Weights of a small mixture-of-experts language model, trained from scratch on English Wikipedia.
Size: 11 layers, width 512, vocabulary 8192, 74.5M parameters.
Experts: 16 experts in each of 6 layers, a softmax router.
Training: a variant of Adam for the experts, 466M tokens, 3683 steps.
Below are experts of layer 2 (counted from 0) of a mixture-of-experts language model. Rows are named router (the router's row for the expert) and show model dimensions 288-319. Each number is 200 + 30 x the weight over its row's rms, rounded and kept within 0 to 999.
Before each expert's rows: a language model's description of what the expert responds to. This comes from a sample of Wikipedia text that the model never trained on.

# expert 10
It responds to: Coordinates and proper nouns. Decimal digits inside geographic coordinates, plus common name words like United, States, University, York, John in prose.
router,177,192,183,180,137,141,178,186,213,162,231,196,174,224,216,248,196,155,211,240,198,179,195,241,235,210,196,163,241,197,219,191

# expert 8
It responds to: Mid-word pieces after prefixes. Word pieces just after a prefix, hyphen or first syllable, such as re-oriented, well-received, an-throp-ology, Al-ek-sandra.
router,208,189,227,247,208,219,228,183,229,206,183,212,201,247,201,223,227,242,230,163,172,190,216,238,207,178,156,196,222,214,148,180

# expert 3
It responds to: Digits in numbers. Individual digits inside numbers, years, dates and table statistics, such as 15'0'0 metres, 18'1'7, 20'0'9, plus number words like one and two.
router,224,172,218,211,190,200,226,194,191,229,260,190,122,204,213,215,214,166,224,160,191,211,195,179,201,214,223,202,180,189,208,233

# expert 0
It responds to: Infobox and list labels. Field labels and punctuation in infoboxes, taxoboxes and tables, such as Edition, Type species, Notable work, line-start dashes, Location.
router,193,196,156,209,190,234,203,201,234,126,206,213,166,233,156,175,176,185,180,128,167,190,253,195,228,178,181,189,245,153,229,257

# expert 14
It responds to: Word endings and headers. Plural or possessive s endings such as hers, trains, couples, and closing == or === of section headings.
router,217,147,160,274,278,206,178,213,200,172,217,215,198,242,196,238,151,234,201,257,195,200,225,267,176,181,251,195,249,155,259,213

# expert 4
It responds to: Foreign name fragments. Middle and final word pieces of non-English personal and title names in cast lists, rosters and tables, such as Majo-li, Vaas-al, Ali-bert-i.
router,232,221,161,188,178,142,231,219,226,131,210,190,154,170,209,219,211,216,204,158,220,161,233,259,185,219,222,136,172,222,191,214

# expert 11
It responds to: Function words, suffixes. Running-prose conjunctions, prepositions and possessives plus -ly, -ed, -ing endings, such as and, that, his, rightful'ly', alarm'ed'.
router,166,185,218,251,216,198,202,217,229,247,252,122,207,215,213,167,197,178,217,214,248,120,160,149,196,184,204,220,186,205,157,200

# expert 12
It responds to: Spaces, newlines, name starts. Bare spaces and line breaks between table cells and list items, first digits of scores and years, and capitalized name beginnings like Leonard, Lord.
router,154,186,224,130,212,221,199,184,168,239,180,221,194,190,210,223,208,193,268,223,171,186,171,179,221,217,204,203,204,201,243,232

# expert 1
It responds to: Table, heading, year digits. Markdown table dividers, pipes and == heading markers in music and sports tables, plus digits inside years, such as 20'2'5, ---|---|, Track listing.
router,196,185,231,214,221,175,244,115,179,203,209,190,203,153,236,180,181,215,182,148,221,230,147,181,185,160,227,194,181,184,201,215

# expert 13
It responds to: Capitals in acronyms, pronouns. Capital letters inside abbreviations and codes, such as T'F'F, W'D'198, PT'S', plus pronouns he, they, their and word starts after "the".
router,187,215,215,206,206,218,163,204,232,218,205,173,167,203,225,179,166,191,194,234,246,274,231,200,204,179,185,222,200,183,250,208

# expert 15
It responds to: Sentence ends and openers. Periods, closing parentheses with periods, quote-periods and line breaks ending sentences, and sentence-opening words like However, After, On.
router,194,208,187,186,198,267,170,207,178,240,205,131,240,257,201,198,199,174,184,287,230,182,171,178,186,191,260,180,164,256,214,154

# expert 7
It responds to: Word-ending subword pieces. Middle and final pieces of split words, such as suffixes and stems like fro'st', ide'al', domin'ance', -ation, -land, -son.
router,199,170,190,185,130,139,163,192,176,166,229,173,188,163,197,183,173,195,165,189,202,177,171,225,181,199,191,235,149,184,180,188

# expert 9
It responds to: Spaces, ranges, coordinates. Space tokens, colons, hyphens, and range or coordinate parts, such as 18 'to' 24 in census ages, degree and minute marks, and until.
router,168,261,240,218,198,233,215,224,206,197,230,202,159,200,139,169,204,167,243,143,227,176,221,141,197,264,169,253,201,166,177,213

# expert 2
It responds to: Spaces and year digits. Bare spaces before numbers and first digits of years in lists and tables, plus Romance name prefixes like El, La, Di.
router,187,180,164,247,270,259,229,166,189,246,181,217,246,173,208,220,227,216,262,181,235,245,188,175,240,255,143,231,164,168,239,232

# expert 6
It responds to: Month names and digits. Month names in full dates, such as 13 February, 5 April, and middle digits of years and numbers in tables and statistics.
router,189,188,208,162,190,179,220,251,196,251,173,260,175,212,179,178,163,209,209,176,163,225,288,208,194,200,218,211,179,221,203,227

# expert 5
It responds to: Auxiliaries, months, cell pipes. Forms of be and was, is, also, month names after "on", and pipes between cells in transfer and tennis tables, such as 'being', 'December'.
router,166,227,179,172,228,239,193,182,201,180,217,153,215,252,160,216,227,217,266,189,196,233,213,196,191,193,205,250,254,203,205,206